Experts of a small language model.
Size: 8 layers, vocabulary 8192, 13.9M parameters.
Experts: 64 experts in each of 7 layers, 64 clamped SwiGLU neurons an expert, 4 picks a token, a softmax router, a shared expert of 64 neurons.
Training: a variant of Muon for the experts, 681M tokens, 10395 steps.
Below are experts of layer 4 (counted from 0) of a mixture-of-experts language model. Rows are named router (the router's row for the expert), down (a neuron's output weights, with its number) and show model dimensions 0-127. Each number is 500 + 50 x the weight over its row's rms, rounded and kept within 0 to 999. Numbers have three digits each.
After each expert's rows: a language model's description of what the expert responds to. This comes from a sample of Wikipedia text that the model never trained on.

# expert 2
router:474541516414458580472430492548591505548521456472492616474470420478501486547478423569526561456537458435479393492447572600500511506517470512589465533483516453480518474566467457508467512510594557497569622452483512553514581472428500549516502508514445548604521385458447473467492407496522452477591455535533462539466530568548466458497570421513485408551479478570572475502408470550484514532521
down4:513494442517570510514466480429497459554580408491452516444410551486475480505557463554408432496423505497529516576592487533361532430515548508514486547545548508552449552454518472523456514455477464487497448495491472509501478472514460464586578540558510437557407481534567530502529500559436459549503499550454497519493624527514436567364517429509370496430568441524547489445539452578446461449552
Pipe characters separating cells in wiki tables, plus semicolons, colons and dashes delimiting fields in stat lines, like Loss | 11–4.

# expert 16
router:485392499459482453445453519488474418515489531530573444485476454567524552549474562461431511374473533563425475480479598447515546472486562462527505496532482486580515627462453545549417460505453509566446481458531425603451455573415560466556527554468426502420434490558486520565550537478516500534507544536436454485431500499431467401540542407445533471503554475512499558435403473516508560548467
down1:604464517495605460480445560566460520513500457505519456509495579426560495421551491433568534470528451363530411458467428517488539561520475430571594408545512475507437487520477457564489529511496493464407422558451443437523514515489548532415586561413542531580431462511407476513518444533504541523416479561429495505481516484436558564474453545466501536499559461481553499599453529502476463505562
Common first names like John, David, Michael, and word-piece fragments inside surnames or place names, like Sim-ps-on, Ken-net-t.

# expert 6
router:581543489549470540512504551463599449621495452463521427493497522474492471499541499541438488520408513506517489554535507458474397444528494469517511523452461533575389417458533565500473490536549590534515496619405557435528605440462475433441510519571449504447457396604486514451515410491514477424508496515529528503520585441553496533544490467537454431500573537530481524437499546560501551600427
down1:495561523434506432514483540525429491601421473478516421605373517465448495506527470533441516568450476534512419531520491483487464501487479514444551452535512495402507466449512498479392489399544577519502503530530468353490597492502571490503511404492494496513478533465488591518449491481519543496531430399597556475497468511529405570495533470425531482447573521473460430535496444493629551505429
Commas, mostly after names, places or dates mid-sentence, plus clause-opening words like which, where, when, but, because.

# expert 54
router:544530542581531408539438520435459482491543498594570623463544513479524520538511521479529538429408464536540514499519495494524532568513597445481450425444436487522470466411458448550499443542565484534500442539525454521559529527534623605465469545506468493454487544512439475590521545603488538470564393464478448511536395551497447534615454418557501411499490520504475501537464465444480445459457
down0:351519529418508509560535440517527537534560518475401486502434533457413470477507423555541523454520532438480404448386536494474472473491572532535511486483604535577446546466506550429546447421467626539494479509553506555550520431561509533482450472480521444489467582527537444491447472456484547557393498466508480570555553505554543489439487488518452495482435461548503467386447498462478388537451
Word pieces of Romance-language and other foreign names and words, such as qu in Bevilacqua, de, Sant, Marc, Fern.

# expert 32
router:609499466479519475580470439582450484526461560443518560485554499515587467434477474544600517559490574534460551480466442531569424484486511487401488569520539492458554469512539485520485457503499533458466524530516511606495555511415428477557465401535477516550498538538401588440412505589588492402393541544508521411530507515511478558464508546552473453459394500503536504541563502414455520492411
down0:498347461568511490495517428463587539522507508526473406536543605537571459527448534428538580490476488507439420584507491501475532415519511532534479542500505532529513448420593479474528461454508497501576460473533505495506443480476466574461539588472588463521460477499377425525408485490478426353544473555438472537448554541441511556459477502528486489463524613549482513448492445559460573548485
Line breaks ending rows of wiki tables and bulleted infobox lists, plus double spaces and odd fragments like Foot-pr-int.

# expert 17
router:454531479514540422539507515482410538541464533484551426466404507510538583520521514564499494481529511502525515548465562447458486544592457517556549482446476589429467539525559544410434519528523589516502491517458580483520539463595487467539540441564424402525561485552436526415586571497542498534538446519504506537480531476485546563502606388588507366532521482534580474531471487525597503608512
down0:508487457485491539527448443511531462483504415460567503518368444481478584493541525540451536459464562462535449525575478432522417546554562473546506526498468479570440534520478508500373518457542498506418497546476528516555470455531507576492632389537522443532500530466449434541547639540401437527480420485432478379479479514549485470490455500592477445482439504458545382531485522457549527512474
Colons after infobox field labels such as Profession:, Genre:, Website:, plus commas, dashes, the, and and in running prose.

# expert 52
router:462429514547512405501479459526466491565343485471453534485472546507547495482494513473450520528519422480442413589527402525514570478633486632443523474538504468478515412608517481519512431413504412527463474481580471494479540514549517432510455480489500527457471449518570527494512509462526497510495509478563523611481366460466475518565473418555537553501508543365500507492469578509537466445478
down1:509435512469582497475466368482481492482449436485515451482388464457499457614459514504496511489474473581579495508488560477515498353432517432521634433632524564518518551465392474474405494491531554398503529471480538482492599483475481382531440489526484494514468495553444566509491496555548530481530474489502513522468467512462591467514471494522454448448527551530592520549475535562435499499421
First or second syllable pieces of multi-token words, such as co, ne, cons, sl-ee-per, str-um-med, B-ib-liography.

# expert 47
router:494405529456528538403468466583477506551581511492566592488523438532501544462528493380501537513505494398491542536593562485568427466450514507487456593470542545486585578482447504512485370451509460506506516533519483512504409517456449515494476521598513586568536526429527562519463512454486482498417576508477487497449522539541508481512452668543409482519558423571512527485483553471447529547437
down3:510472483405495561364504465469574528502499507516467603490496550537495675479594540475525477512475510493567460520501510543474467482466530479451448517484478480489467404508558418479488570542598427593416409524478507488540471463474416506470494547476402477417540536465497498515535523471467497497516404489526446552462570509500456416474593544501491497543502526668469487523490487500489540400563
Paragraph breaks after headings or list intros, and small numbers or cells in tables and statistics, such as 0, 1, 82.

# expert 9
router:501589490415528554466536483524587481429500412479551431523542470505413482499528480422579513557453535404462542473562558535468518502552457451462530537472561519550519595469531622534492523490423470448558557434458538452456453626509506499433582572507516571478457576442558545447504470513492465455478442440438507493435557453547489438544453585470432452493557471625502452542450498484528470482462
down0:527545526539510511483497564550578465638499429539509488537486488530527526459514476452456565448526416428477557546501428476488498501421426421537466597516562489488505505552583441532533519576452506519554460521379543482511525534546483577385544556467485527446494616499542506454498477570579474419506535447501475493439377449511465374458483472504560586505523494571429510456483491578426510471491
Standalone numbers and number-words in counts, table cells, statistics and coordinates, such as 22 theaters, 18, three.

# expert 7
router:494458501406512539531409394494521543447524470475460603472395513541447401481477488549548501492546514463466461414516597574564427456510498519575458529492535476525428444567515544505527491481533536521615525522460529535483550415443513469529481458497475523575480393523415455517519390532511479478550486497565453529423541516545480462555607436504531496500447395568520537553448534583460559527576
down5:519497465593524395551543533492498555498513545420506408580422482422531520494511458431461461496537516539565416516628540501581528529512506549543447457506488590523458466507507532503524496489479428455481458551549504511480479508537525518521463454557545550475617472485473534550560434359496487501626534430499455408549364448478520496417543529472456441461505596487519461541445536561501480569532
Pipe characters separating cells in wiki tables of years, names, scores and tracks, plus semicolons in result lists and words like Nominated, Candidate.